Weights of a small mixture-of-experts language model, trained from scratch on English Wikipedia.
Training: a variant of Adam for the experts, 492M tokens, 7509 steps.
Below are experts of layer 7 (counted from 0) of a mixture-of-experts language model. Rows are named router (the router's row for the expert), down (a neuron's output weights, with its number) and show model dimensions 0-95. Each number is 128 + 32 x the weight over its row's rms, rounded and kept within 0 to 255. Numbers have three digits each.
Before each expert's rows: a language model's description of what the expert responds to. This comes from a sample of Wikipedia text that the model never trained on.

# expert 38
What it handles: Capitalized nouns closing organization names, such as College, Church, Council, Party, League, Division, often in election and sports tables.
router:107158130146136102161168086131167134113116142085159111093122127133148150177104146094177150155163113071172074132134113071113119080112170197160064175147127129121189111100104132147061143144131128124171111096118094152125157130136164113068172100184120130133114076134094094097174139054153185144
down0:082141135142117128125181137081164128158163093119111113145144103140083079188085133175107104110073171108163055139200114126093117100183087142108143131095145089155139174031141095124135165138151101170105124115122093107146110152102187107144139147098136138093119148138138132208131079154145135181
down1:166129116165128109087076114190149141095206152159151125098094083079133160116146127128113128149090167212153159062164136153098126164117143170094051179147140151151134143174120133117159149099111086106097132136142125053115142129092128138116147131090070195143136079109147102103095143141090142098
down2:140128116130111118055067190101090093155096152096147187154114153161118125075171076091128161167087117159147202081066165144159152160085115130133130138112109119163117126113107132129126130093154128131183148103113159158087177147071204094073090126116128125132130143126139181189135120111086135130
down3:145195099160097204186086134135138103206156144147117123111140182103111141134160088069126042163130159160133112107101154080103108156099107163118126121126109108111085145121109103209074141115139154093165160141068152155106151106084114132158111074169132148118102130147104183165134104120100103128
down4:182121095128125118180141142140179079089145147141080178074114119103083091100125162096109109120111099106107054143182141175118102157137160112121110170097122134186127179160117136147145182126093133119072082108103094113083174085112191129132167099165072129114131121156147121135168140193124191103
down5:137112174101112102192081133108164135149109088167197101128154172129074119194121121111152089124116090161158088113201154070167136116131122143127079130146159114095148134128129079150116134194073096165089088088165056171116181106129144156128140132156117095113113146122105107083164162108155085111
down6:158125100080131176080108177141143135118099166128163172085147120129106151152102097148174109090084166106140082145175128078169089057144128137130163125091145091166167125107191170052137164081122092108143119178121099150170119101072155135127194110090151120127157110131147088118154140146146139060
down7:154146168159133114124103163134160055078140132142125088107126135161114122151120182079125108097150154166137092144187113104085150113116166164160089130201050186172117125074159189093136124180175108186091123138109091160105088122106099147124114120096124123107096068106148114134108092142112150190
down8:112124107094136081084193172131118133114128120153148071109130070092127186122044101062136128157152140137122077099098170132163125082112104139171191128151178149073118140104104105110081139128197143159158157137190143169110140111152160148088093160169119180097133173120126088116103162135128127112
down9:142120108105066141180149113139127122131173111108096116141148141089151155098122155141144122143128141113137059119155100145092093220131103122075128077076104110123180061126152126124197172132089105074170155119162183160118110112131160172138108105137177149142046097106093175119129146148138089183
down10:120152115110075074188078078148161138098160108153128166183104153082121226125088114147138135092123139112123118069122129155116055162089172086113128096135124107141123143115205109094147121098130147168128128131150157150096142151058111146208114152124157173097142131175106130142123168090100124105
down11:115106173167049133180149136165113113076148098142105065138087083127097157138097134189105153176135125128131150074105143137153127208112088193166172175150117163121162133138114146129127152153134067086110144141134082162073138073090152109108129056146160132143119089110122110135183102129155137121
down12:096056151111118130162111093120130174149149069142170130101148130068129181139129152133114093138109098165132077171129183137148148133124141152176169106131169120152070144135081126036168071095098134192101067135170099101154107097195165122110119116161137166149116130145159118072111134136118085135
down13:167165123130113094066106082203148121192145083098042123057091078114129134185127135044130162145158113100134128141157102123123174125130179143107101103124129089146122088128105120129092155089182106113182135153141088106149096111151105167143131122127101133148134149142111165147119181156169174178
down14:131092088117139111108092164101106126100185115102117104103094162152119224152133170106161087171079128112158038134134139119106104102069141148106073162182116203075126086133141173104140156170172116116144131113119151134143078166175139125152152145128141170097081128121119118148100190091141155123
down15:113202156154144111082122112100099151102132069138185117145124125124162137097110073072166122143149115111125117133155145156116192123083126044110169200128143129120103112125171110088092146194170142140133122169090055138121177103085133148170096137103075114139138167123097132072119112172132167158
down16:104152127155146161193132142165043107047131127144128121118072118133099113094105091119132139154182111153069071106087124149194140117126116146125163111163163127130147135131127178166171124047118189096094140152144114150130170114124162120140084118168130193146083130102129111073158098137152071149
down17:105117120093169122115102087153096144104151129116210115114123187117094117131174099103156206131078100167084107146125148139161151097171174081082124137143182102123112089174107110168115102146130153075151092091075151106140155162117150147136163181146066154161138089179108075158162123118112091089
down18:101084135144169145050152130125142130145117135073108122107139122099086061124173109134147158158081154117136105135171115174110073174138126150129096076180169137185130056150145177165095128108139155062182130137141121155132133129208081138146126145116134106117138116146105197088069113126117159081
down19:105122150121112170084127099172158076124157157048129049189131134098127150173166191126133124134096118145160143158108120136096075138129112160110171131106112081126100133120114170154127155143072164151150128139082093155130139103177086173190092126050169101113149107187139096137124101087082142144
down20:123067156134143210200121139066085113127106058153081151145100130184120156104146127128183198122139120107100130143201133100174099176083167095116157138127107103096109109122132156133107049088116099131187122119115135110125134124134208116184127146144147134127130127083120118108115104129150101171
down21:136168162129156110176160084104141157159070166147142103110129130186145155155104085047070119147086143138141081185164114095204112148105154198132073097101121149108116151089173149136150083155106137167127137087125098117148113103129092067124159084109149157189081146158108108140097107129106153132
down22:188126183138141156140114190146133188087123132081140194171117132128104095158109078115081064130123096120143135129129129132101134129137069127115125153172093140138091119128141121145064110163102192161087043147139097116104122117107106093161091124142088142177217136106158087102166152165133119163
down23:120139135151071159093119128115139170138162067112108102124176139127089113175124085118164189132143166129102092127116082093119132162123097150104161079137132088169111038091091101143126094117172104083149174147132157213151151153091097193128114146134098109152092179087131193123141175145143107144
down24:157123125088124089086180117054151061072099159142180095126164150140220122151118148126101150185151122158100119128083149159142091102141132164155100142121153143088135118128086070113122181098168157120160090171121090117117175126086110086171061125082132149086158151163148085128132124142149147138
down25:085087154155134166116126064196045194087114129106158135110157136077098126154088179156098178133137164139147130118070116097095102113130113176113131074127120145136176092198096172109139084145093159136087140140137132103122106110076170172192151164128135089102139134122134097127124137159176098127
down26:179176090129113134193142153109132117120146081142077120121118143117120044128110137135112106189133091136207044148128092126159122150093084188127107080116160094111143114110131118115136144175118125138106106139144064089136161157100185169139110179175143124089100081125123150168117085177134150176
down27:088107117158137147084142136076191121101133080198105228130152101152164102139158101160099127178126158117115052096189078114107140142106125108153103124147125093054132168129105096181182160076106162142137140137147093172106099094177117139155113133117122147098150104156163117140152109117087158128
down28:183076093112149084159141162090138132105114151149152155084077091119107118119128127107141133111155082119150101209133169113185133181095120125135124172083155074130115174092135113106101166162091115137110078111118060129071155172166136142103127165184132131076132059143142174138192142112150111170
down29:165137090125118071128086165138110099150163086098091125123059167152124176120108131111064130135122103170173168109099108111178169121139151085171140161170144111067139155155172146121102141083173090069157108090150100155188091163070152099091109123140123141167123095095118168164169107101122152172
down30:088150136139106109124105101172188116116153134128145071145104169101133173114124151119138152159088098094124107096026135130140109132156123115181148187162104127153102109131047159166084136161123080091148141126139105172138199155090095115102169155145138159115109200108145128061123116083178123094
down31:121135110128151119164100151169132103168117142127077132103113096122172135149133113138110112061106153093098172062153138130081135176117167090177156117108143143088101140201138107154144146119131112131184147106103109124213104126127179068101085130144111058131116152086116103073134224168133158162

# expert 2
What it handles: Commas in dates and clauses, "of", "by", "a", "too", plus mid-word pieces such as c in undercut, ace in Pharmaceutics.
router:142079104129138058082192116107123140159148170153091095121142103131127107087118110150180184183158151148133100140113147214142153126110120135109135135112110155158110097126140136109122144112062159093096142162095120155134115111147106131053086100090079200175092132091093093134079128132215112117
down0:106096080074120153184140124109118072143166137033098140157118148134159142104109143114130224121148131102102103106090179100139200140141093135163095129182105119142155130077134124111164148138187145126142091111073147138108179082094092153153074143163154181171108144121113107123080145108116138154
down1:113091118166093193130152057112103142103093109140087076152115095151177085170133069155111098152102162168157110151154059112136070134086130129102123093109147151171143128104185130139143154125182117093117150152120116167133103123049172158199178154155150140123080173119072116151137130127117124157
down2:164168109142115116108091151128108193180112080104114146084128115159121127184079067098138120092158130161204095121235119143120137127109123127116177157155140088177106152115190099098167103162125090127072125160155096085109157069150163122145087096076086151134135097134112151149134122149111111125
down3:095124136046152153128121076084017150153140133057140151065105121107177180100100109157182107119156129080103086133126120141128160083132132189097127139195116099146118148154174087119148111124140179121114138137133173139098103160144200115143131131120090107138143127162120122125128156194134133094
down4:155118113144113134113155121133129125154160113173127087122191151146166090140096147109084203128115168120127174089088140117154113130129113132138104143112095132133111168165124196041082090098054147138116150136149067142140135115103127167100142083123191220075152135132134117130160064077169114142
down5:152102187089149104115137143185207120125114139203121111096100187062166152099109148138116151153145129131208130125102151119154177113115126101145102143110184085142062125127114074153086111075133108146124186112145159176152163132084107134131117133133119088094098128148110073103107105162061102106
down6:071171157121122120166122099180110168121086096144094173166135126104158088151105165019155106108136118165143095111141158069165144120121021177168151050106131141143114166168165150151123125132130088130133151069091125092125106161108116139138138110155121157104110151163129114159175139104130146098
down7:072096106143118133141141165126090120131134101070210087167107128161094094128094088108207145160143205171073148100140144126143134102132106245161110162121131114170090150113103106118114155153151101072149168117073127132140126126126141139139138119114146107076139160103093149102093118126156185104
down8:121117122122156121126155159144164175100100147133138137114129139141171130107121044095177107170184125171196109108096078108072099112209150135111135100103086122154088168108123133086112202092117096167056143102139092137135126141156139133077111126129132147100133174071178171081152143172096135155
down9:037136101155110088136214183167192118165172100117107113130148135107073156108186169136088153128132101110110113208160142163136120086114104104105075075093144103106132169079191121132117159081157124109123138120151176107118162106159127148127116109099143170119123131125161140068086128129142159119
down10:136074179174096157079173067081090188170076115094164133132107142102161093112085102139115138171154122086145129162062083119051156150142106101145093122149096139200176117111178101181106140109146162108156152140123108163142162165139140134155152072123131141104096129109099090149159144105099125149
down11:111122157134164120170158102162168096165134126176135145153145116158075091150166107122159144057141164158166077189144132135096118070155166132099120108084116125171119167107086190109070107105158120108138095152100110071118149075081089088177100151168122128101119147118097134119108088182179183154
down12:150149066092111171137157093155092127106120174203130126130115153133076101139094078072153103156099154122132091127157118147168114076135124173117122105140063143117181119074118110125103146178093155134111100139115136130118170206123076148112164173145129199122069158149085092158152176106119122179
down13:092152115153146123174186105110141095141117124112141100138183147091159204135166123139130119138058070094159102093124118129153144213118119095125141076124134125144079128154115136167112155110157067115097139155190147142086123130113170137187124101114205112115134043127105120170103147076130112076
down14:174129149097196120137101122135165101102140111126112156098150127103155133147123110192163104133096090089167074105119040126092142158102117073090115195138066116149135179102149153125153144144147101119124124111135145112118142167147111172059122135112117156135141075144125199078115218173149084120
down15:206131150134125185145092088141176155109109139166081096100144135083086156143102154072106105116060121161080135143208131064094115155114075150161111169141087146126129135118148130144116097132153148113150141068136151167088099152106211175161123093144130094091127071126128118146146152124178107145
down16:136126117136106094147134045109117133141077153093125107141145114143165095137062152134165165071115109149122088132147128132119124095122186142138126108159124126107147171055089196111156171096112100120126125124124227082147128085096143192112122100090203117078166136190150118110178148138112149149
down17:149130124153109106112123092155178188144180098177167143093202127137133103105118087152142077128104098102100121172087145099082157164127147167136124088152171102144112138140152072128115108117093146119123083126162159200080148105055155115158134139167171137084107150100090131117095088198136122057
down18:136121112147148120153159145091153108121134092153106190150087145141132126112154107080117180113120227096132122164164091104111133136135113137079137115097136169092151105137131122127092082169166075154104078205110165118109087157176097095145116107062189170078095148184174100127174146141089135120
down19:120112102145045146143126118157106138128124159123130120153127158126092162139101177158131173081164110076178130146120102187119156159104079150127065172127088147118131174096120160125104134166133164155104135056096187119088089152121122065100210106098058100193146120133112152161112160118138100127
down20:141162160125095154150108155093127115093109149107106181140143197140119092162101086207093110123106185207116113157139079125127148118111099153057150135093126148187120165143118178143143131082097125088117095117123129185094084076163131162126126112187128116112135085156152097145094127116158042133
down21:064128120123156114071092177080146130099093173087154102154190140131099135147097090080089131118183111091122077156152162093105148173127162124123148154140155129141174187119078081116107080123159077133131160148108114100134137112146111092174197142151103103092113092130161134106125184168172137198
down22:108125138125135092145148095129163103165210122100162146112132164113115175116155140162125115089055220133102097141118183111157138169161087138154089118174089130156156127109145141139140128094071160079117142155121170124124125122134069069042065096155166152117120075102106121105159157143166117134
down23:164107091122114117164128052112159049136168117144168089098166116082186151164082107150126121116145106181121093121097121133126140131156141108127161116163195093152094095124111141133173119114087105116138171147120121131103152147169152144138146157159168106117051100179131057060083139199107125157
down24:176032147110170155129075147114094096091032121146121100111116135148134123111169122122084151111131104184148136139132088134145088119151145144110155148119129136126138169195103114145119116147170159104200099176128138104111120111141117159107157068091100129159116099200187111124100118114100093210
down25:128114092145105136195154060068131146202110165105153103170140149155108137143137089172126134191141149163121133153020155114108161169137139159177148109126093120155162134146101090130122125089132100120156106112100073086145133150105138065136143080067177058152107125149136141127162119101139156102
down26:143185130104130163113091122134126101167154149137094111106128134127050112127132140176144138138081149133100145093155145095153114124122124163179169107075034176194131150120126117096176176074104121138098202068203110098120130117097140138135110124083114130063139166148185102169117120105156145120
down27:094173216157140120119084078114125119075133090111100119050132102191176136131139187143148147074137131119100143147136099173157097131106154146121163120116103147057128121196159147173096153128046184156165139083139127139152130117148106179078124114090133115130110132124125174095145114156102087147
down28:147181104090153117169082155113122146137135158116134114125156103113043161113117161116118165142131167145105074128102141105113119115084156155117205129119132096107118163165068113088115116167090123178109103131114079112202125136196156140171106154199138158135099139115171093091171150145126047089
down29:155123123150114113132175121064110186074175108124189154116139138158160092105133147198148078082126099109144103125098112106122152149160098156082161100203110158126120078108110135159109171094096210153141117170137121151122136090105173144032131123155114149123103115094171129151100092167110087136
down30:108137138127143147158163087127168144116086206150129169152098139111111132110107117166121133140048104144159109124067126109151162158111125206110155142123132137074151163079039171124124098131148138214113128078069154137182148105160118138109105085149093172098113117109099128158171124104072158123
down31:066167133096117125161150182153148164067095097075145127127119077101089129131086168116154105131154093136175165135093207133145155099126123065131121107141110159130182114122101166194089173106104109097137127128088115146186099087160065158177167116150126116176122104143156121152186108118111129077

# expert 39
What it handles: Commas, and, or, but joining list items or clauses, and subject pronouns he, she, it beginning a new clause.
router:159056130184121085107112092111098138133125162110122128126104175101176086177100119055177132116172099166172114121188107115138052127106148138102137119149157098180176133106091165186091172098104145122123177150139114076114169088148140150143160117138166080123142127062103139139147074106113094144
down0:160090162099170184155065104089152119120142202128119144096109101131121135088159119098124109118067173124149105172140090131115082100146115164099128129158105130091131107121072173188099113079142181068172144133106134152166141170136123124096182163096177075172075128118157118189121119090125167146
down1:111112127098047139165154123140077077203145138162142141128182156138082121170124108070142101135137133136101160153190133106090174137163157089094165086133108136164164123137143099116114166104088116099148138187148101097035128072061147177093145088180124114111124146146160136142120143108142109157
down2:119096153064091136163126115132160128166132147115116116147152136059104082081142145042180082086090127102128165148165144117130164146100124078100150173079170130166136126064111083156182117131122120129110141138104070109146128135093153117077172153208154097120174111143186132137157135122187129110
down3:176109101141119156163154141106138125186074049154107113086134103123137101158099115076195174089200104143201094139110103102131176128169161122107154107092109190178105108122099156144104099155129131124116150147165129092104128146146132152141130150123108098163126034078179137128122107170121084097
down4:136129151167061090090136107173207215143130112154150138128114111147125086143122176150131096031133136120161104154162131152143107121155159065149132134133117089097191117124066185115151123106124133162136097170110162127141109133089126105176075124101118162131104053155161093138145101156100123092
down5:135161130161136126115129154112084131168087158113153128157105151170112076117151095095142173191140079098127130164042121080106116121134144204111124132105092142127124125156094175203077145149049084118155089119203084140120139114124137060150112175141080087150144101156151147122145129092138127134
down6:141164103117127116071114082139192087139152064156130128131150124092131132110117071119171114103087144100089099197207109167107151173153143153141135053107111162133123078164157097121151127138146182170057122121165081146097124080151124138133172095172135119153146043134104127129148146150144099134
down7:081086190137107138150114138154112079175081129106109083175187117092124077120188130105149123109110147132151143138112115136101164125100148049133156160107099189140145155098072111144092146108128156160152039111126090093184071116131124149095138123162096115162168119147205154127168132152102136159
down8:142112131117136133177126132096101135069144096154135170129072122058130136101153113073124132105159156157151087148184126099139157127120150121142159164121114119155088054107112139090130159131131157110107190107175100082139144187147163066140161088128164146159147030084128114180149099121191108082
down9:121149116127121147124167090118084079166126184151172121097172159180122097166095137098104140154093127100052154121151107170124139164146153101146161086103082125161162143104114101062112074114099123139154145115165110140047107164087160097104194152164117120185147178100093123119193119077133109128
down10:174132121149135126181125100100122158165207146136172110111142093099131168150121084129129106076097156082120109143048070120096143089107119111123078092131076140132135078129155152138124144132148110185123180154204119084114169068119171100102084172149145164160144074081163106109151134152127149165
down11:164140135084163151161142112134153084131133064151098103139131115131081052143113134093150103120117125071067123129113134150114127168121077125141185169112135118152165115087114147148138147144106160130166138046114132150085168106094138142064178201193166112134133075078159132108187156117173086133
down12:155154077084073133051106136128140096131163135101126112114146101178106166076157103154115086114171103089096142074143145142123160166181091114144047102171143141111115145158115153104208101092112124212141139134156205184153123141142139142121095081136133120120184135148109117113117159096101135139
down13:096108139209080088093117117140104145169113142137117056196097163139155143166134142096160119096135025090176103131192123142106164075121103106157118121139144114087149117146156081166146088115108150177156159140113075118131118107168161149093149182144195148132106088121111101166119111155105124132
down14:115096154211108156081116083139153121159126152099161048210134140123071122135151084099154107157137155130139079185095148135098089096103137097122109127133127122169178121167102106146143112090103147188119084143114086127118110081157145128171135138142128069156172150142104063108154127136121108212
down15:159048162101099077136141106168134111138171152176128127142100114109117112087146132171110129104144155098096163147122098135127117089127101112136099141151137126064136139161114129073147049148160085197091121116161167160106156102090108195115080120200188174142116161133170166063158140107139097134
down16:089136129135135175086108184153084099068138112129184122143136124122145111155146088055144101129120077124089126128097160146126074197097137103150146115042099138129128147188201187143097138146186114171118094123175105149075096130140093141134138083123126120107128090191130093126165144126163160103
down17:141139120084074087132143104117094173203105144138087126176120159124106128087098118108163122100130120153157162185196110148099169124133138125116141051026100138153160133149161134101079114078154140151099118131163094127150117131112165136140157112186123142149118090179108092103115168132076116207
down18:123092181136057137093102167124097185116101154102106059119161093098147127138167090080163122117149118128098092107094119120123136136083112113126118145119169130143111133190142107151145113096148186142179134174143097110131177112174181130164045105167111132067136103167141087150150144216164102119
down19:108084121154105147112117163163125172146137141112162109073132117158104053152076129071132092106099099170061047121169145130175116151110105122196112097121139119116156128181158175144170171112096132176105108136150128142114156079155096191089197100163122104161140092102168119143086148125131095136
down20:140115139194107142118121119138140115174099137098116150151128163106095068193165144093137174183161103098208132148149139131088153148134127172154156110062092097127107121155112135142065086126171148071083092090123098080135141188125142171120128103125114169140053095143176139116129155103070155094
down21:128142150117107150204078138204126121068100156110112100158104106125099112138139150073096159220106159136093169199115178141136095119145124107140150137107124074124115104140166141080103089146192087171154114089142126095157156066079156071111110122139133134120161149087114094105113140110121170166
down22:175157109110093152123124074052119130082090145126172106128126074131122115139104110115131138179090129155050165127088175105095118167176134158064150082093088077135159133164113148136140130192122143151169140119217175171092098120137155096114114155164137119127131096125100151071169137133094163145
down23:129129131095113149097141126121083152132177145190128172108165117131160125143133144131094122142168094107152110112239185168131161094052168082105108124023139073139162129136152083105127143113128093135117110158112152124075143173141118123129152125151107096157169115170048138088162106137109114123
down24:070053121151103137073095132161097149142180168117154131148094083173148215140121146156121077131131101148203087143144168148075090133112115145119063120124149136151114158158156095132101184160130103120120093094139103144151153188091082146136105106165136193154137088108114116096155078148137113164
down25:170136151147124076072136106133105141182086121143109183117154109136140090105114157061134095145151144157130129161137168068109134213147184150106060085089193155123116113118169097139110148149136192127105092142157120070091114102116086128148201171104104072111135107118148132163128118115136165090
down26:173110104122085146115107153140145159115124138102139082082109089079146105092108128124137094161187127092102099129009127123186120137075116052135089198121115139149150154155142179144135127125178125195153174140152122094116170135137134141148073136115154113107178085102182147138148083140159126121
down27:102101132088097149135162209165122159180134085116138106123118066131119145132167125118187119140126138145095163082162104095127127158077131093221086130131197139121119125208106099144132153142127118164151115049129064177072141102184119105095142099126124146126162130140113125135123138119136077078
down28:133083131103091140196122147138053133159073128154130122076147087139066109109172090070144140139128172110101133188229113154113118162129194144129130128116110126134124155141134131101091119095152086142192100165170108080089181097084148152130161126127103106173153166123116173162105116098108139116
down29:131184074098172161075118131063114111094077128111135142075100188141168116148107136107102096117100141144142127178103099110141123124094144120157119191162134153108114168090165153132102171111179104098156116078121141115160123172157088123211104153090129140135131052151162164179129075138120123062
down30:162134108122130121203136148114128147159100098135129108141155091103195078139083118071123169114216083162097078112058155149173149113136183152113128130125157126170086106143086073123176119132090128100127183148146176148123128132149144162138123094112094097106144045120154120179119104126156085092
down31:117141152151101127089125102147088140185162164158200122136118108090137125132162121060078096109127155128177156095195170157115151111094158147130091161115161171127142146117115112064119158135141137109162105158111097122107103179163082150130097066131121072164068118103104113188170110038154118138

# expert 37
What it handles: Wikitext heading markers such as ==, === and ====, line breaks before headings or list items, and some of and in.
router:123111157128151144113110118096080122096142124140127088120135122122103170115154156130074165095129193184108097080118127122132104047152112099174117116152109151175126114198094150092162076156134113155165117143133158171184085098132089134073110086074114088174167129138156152219142153170174118114
down0:156094148167120125145178199119118118131109125063122145134168094145180153168101109180123119119117104076141183123095184121088100112112134121122058156094099172122121148074186111159115134113115136094145156149177126105149074140109122117080137125077079124185180162157200154132071140136140084099
down1:138074157154206127153101075135139106108089170168189160099125115086102129128130131154119147150075112156122089143044117132127118133118116058164176111095084160166147126156070109154062109065118208146127127088156121157141114116115164113108151093126157100131144199121166160131119143145168128125
down2:193129116087168092122088108144160132107119105149123181093089103165156163088086108156121069114156099101072088164241139127132140137112157159096120116146172131150126186076181131093108155168141153146164162165128145107088151122158118105122125146144119156084147098143124131163075070095082111093
down3:170147089148154131139109138146111120166097144201130161121144079095137056108139130127145154074166096145141037129117107135113143173091141191161172100115092099160107180093104149084095123111174128101159142111126126081081099128158198170127115106096152169138141114141145082162116087200127096107
down4:186138055076172118141133121101094100083161123130095078131161127109072172146131144239088183173105158179180084128134128090189097100144094133122164105147110111117127129159131139166120126105099116137108150131195130121144152136130134074159084140101109112113113127107073176106119120189143150129
down5:106124136120161158167150073176135099124144140153114099163124072116121143116140199101156095110136117157108098104131133159114155095029161152162107145106104077172155097133089187111154116124185091095103132120050126076181092149155107171130138088103132100160152111176135099154146175127189157096
down6:117151101131137130133141123061128069123155120096140072142133100039171122178108147166100132133096135201173151120075108106090098153108137078153170092125081103147093118179168160144210121104159102175156159131145122142155125100072137139066115103104107155165099124094146156148174158167122151113
down7:097159114128163131126098090132116119173104179143128096127157115074146097137143161176181169135126213095134117104111064148080097117106088171174034123150144124038088099158160196121086168099132113163137117090104087132128150117149085145124160127136155133159128145156086145126134116176104108152
down8:132149072068148147135087164158106113152153175147170108139120131071098161144101193189134103136106073166138123117156161098112128127086110124191180105126130089119122147084082181085130142169125180091135116096122171118185139147119155130126162117129106078088137151128088067087045154143159151124
down9:109147087121138158137109074176129142135092147096130083160099151080120103155202122117117138099121125146122093138171123108134131077097077220145152139097111119087133124104141136089158111124131124135159120154112100115112111234136149074106159139101120095172122160139133074169190183122160103214
down10:128091150101130109115169093134108105111127099201124126099149188086090163091056173183147061116160117164118089128125102065122125169080129102141107155200140111146159146107094161164174111112095159155146192158128113153141097100126119165100116132108139114110164137171097105149164205109113113076
down11:124155111099108072149174050111136107129140111108130172080161190161156057112115121077117111136171098091151117147093104149170085138138112108148178158211121060120135110143070142088135156103140115139206111119167142120109154161077113136173150124166145077156130098186143162122124106141109111127
down12:133153148136178091122117103135160109064116144191102086157166105099139113135128202100165129097167112167124096171159116172123145109063131203153108076092134147111137151130161147150148124158140105089120162129088123075073105164124143127152068162223111086140105077156104090133133122102156120092
down13:123157135107155179115124133138096154127099185175147080108111147149123110139104101096126132102153154146167109142227113183150113127161120190132140120123123136119116152106076206137072146137118128070124137102132158059124101107132176148124087096122111117208115112139160118147085064109176053085
down14:173149134139182133145122121178108123155142220098166138105105105111140125144150130114164131107144131149092097169099087180123096110070122157119153197116071166152110160080075146074154083098186099125094120168108142089104111085113091096156129113076118131166179090140186089166124103174123126149
down15:171163132151090158153117121212107131075186147121110146156104107124120142120151124056119155127123122172123127145213121116124109113155134173129103068114125109125185118114126080071147101136134152173115111152131074087062166050146108087064151131171135178139123118130121106142118133124071103187
down16:137135076170138127130147067215111110081168174117128172182101145088143173136143138083120135119095137161139150121111087155068094114056124166152115096096116141113135111150122123143134098128161133175070133146094079142100128127166125127072159139186118125095077105163055131123144207131131095161
down17:145142128120147127118157058155100094115148135109099120114100109102091104165145123156140151144115123136150136134101133190094145179147095128175131135142066053079085149157140143126136132183119076202090207167098179120089116092111114088123115093133127127199134044137139162120117157131201109139
down18:124097125155090095111180210116145153168151146106093101096154137162128140124077094169098110174152097083172152136025144121155145154170133134129075135147109106136112173054159087139113214129098189132141125098179131180126129146128116100109109148115112140099118167109134110121149109134106062102
down19:095113167113172145117131071108182152145099146160160114134125172137169101158141177157103136141104134106156084113031158149089141156156130117102165094031123107212112092138097108178095115092151152142159166100174101171119134111109150153074115131082081077134116135113125103127147122138180154121
down20:200109132123115143153073119104190143173096113114068176117156098187116112125087137190101104190098174159107130187168148103145115142144173138074119101192124111119131103170161151140128106107147161095137098119090141079122158119110165097153137134121183145066115084102069150137071139122086138130
down21:093103117132173108145060108141165073156146116105136143148216102085140178090102214164171143144130116176092137135155103152080099076093139103140173121107073156121097125123122215143136102136159079117131109131130129092159096139096081120148152144121166132124112078168142150112106079143155100174
down22:117146136146160148112128091125163120093146094127166119174084118083108080152091150125171177131092151174095132115084094136082125154086155095189102145138093097158121093137154200182181126104110168145087165158056103114183075125089135085101196101131115098095117166139153113136088146151124168156
down23:093061158121137207138089135101115133126151093143130137168135131115176179126054117106118155139097182199153098087130125122118145121112130129193148097181106106175193116160105176141114149136063110185150154100131108101103100101128116140092118104176127120167100064108179088069128102132110138137
down24:128189166103090127116147128184124107092091098149119126184124092103103104086099152072200110109168085141155130116113153163134170105162115155080129147072147159112052204136117130115151091117152133113112177160111099108102132116094172165157072156154159133125174121142160127178163108107117111052
down25:091134136132121168134098080170141084080136174170094058172132134081098134150108139136114139112166134207132098129175116174116134092056142189135146119097145095089171134140094164141154115162147100096130132104081129126086146171159078175102080117175111083168087103162095128109173158107165157115
down26:072107079143120082118173175141122179149114110167076100121143153159150100148087117129116119222148082077114154131048129140103135170141149120148081077132143122207107170114145091106113140107128150135178101112182094188088123147153091133113117145159115136116154198125145121116170110098126070128
down27:054113132162158135093116161087165134128068132154165096140060134076168156177135185084147102054144142113138121152112142073032116112151151123120127104131185132133112155087141188093123121129133145145138125154143122188143084142159091149079131137152079126097089171140155119128156142090175148153
down28:102096141141134124123123029093223143105161147128149085160129102138076135142127136158085078132115149155133168149070144121104128155127170076134104182147124072125145153148132166126152164141149153127113139112095133141126173156112168129077211075118079130101168194139115087080110139076129131145
down29:113154156129145147121075111119118141109127096184154124126086154166124139153109140109204094186081100128094157087089138121115173112102118096144169064051151207126149174140110108110141089137161142129099112072131094139145058163179077172173120152187116118123162163104109168138143131113124096092
down30:162189200118107109132063109157159139133094099147175108118125172111154140079106112062141099166138078147164118116107193143149202090098159109089149120101174118124094168133126107125074109108203109163123116084118108119119093143154150126137076144120131151102077079108120165174120125179184129111
down31:122137165176181150118127138129145084140124073146129124122168154072162153142107089141107131110117139145125147075145175104184137138147142102062149103167075176087159063126129156115138115147065105114186141177054181168177054117064111141139151146133092119111143127140099107149104122169120081150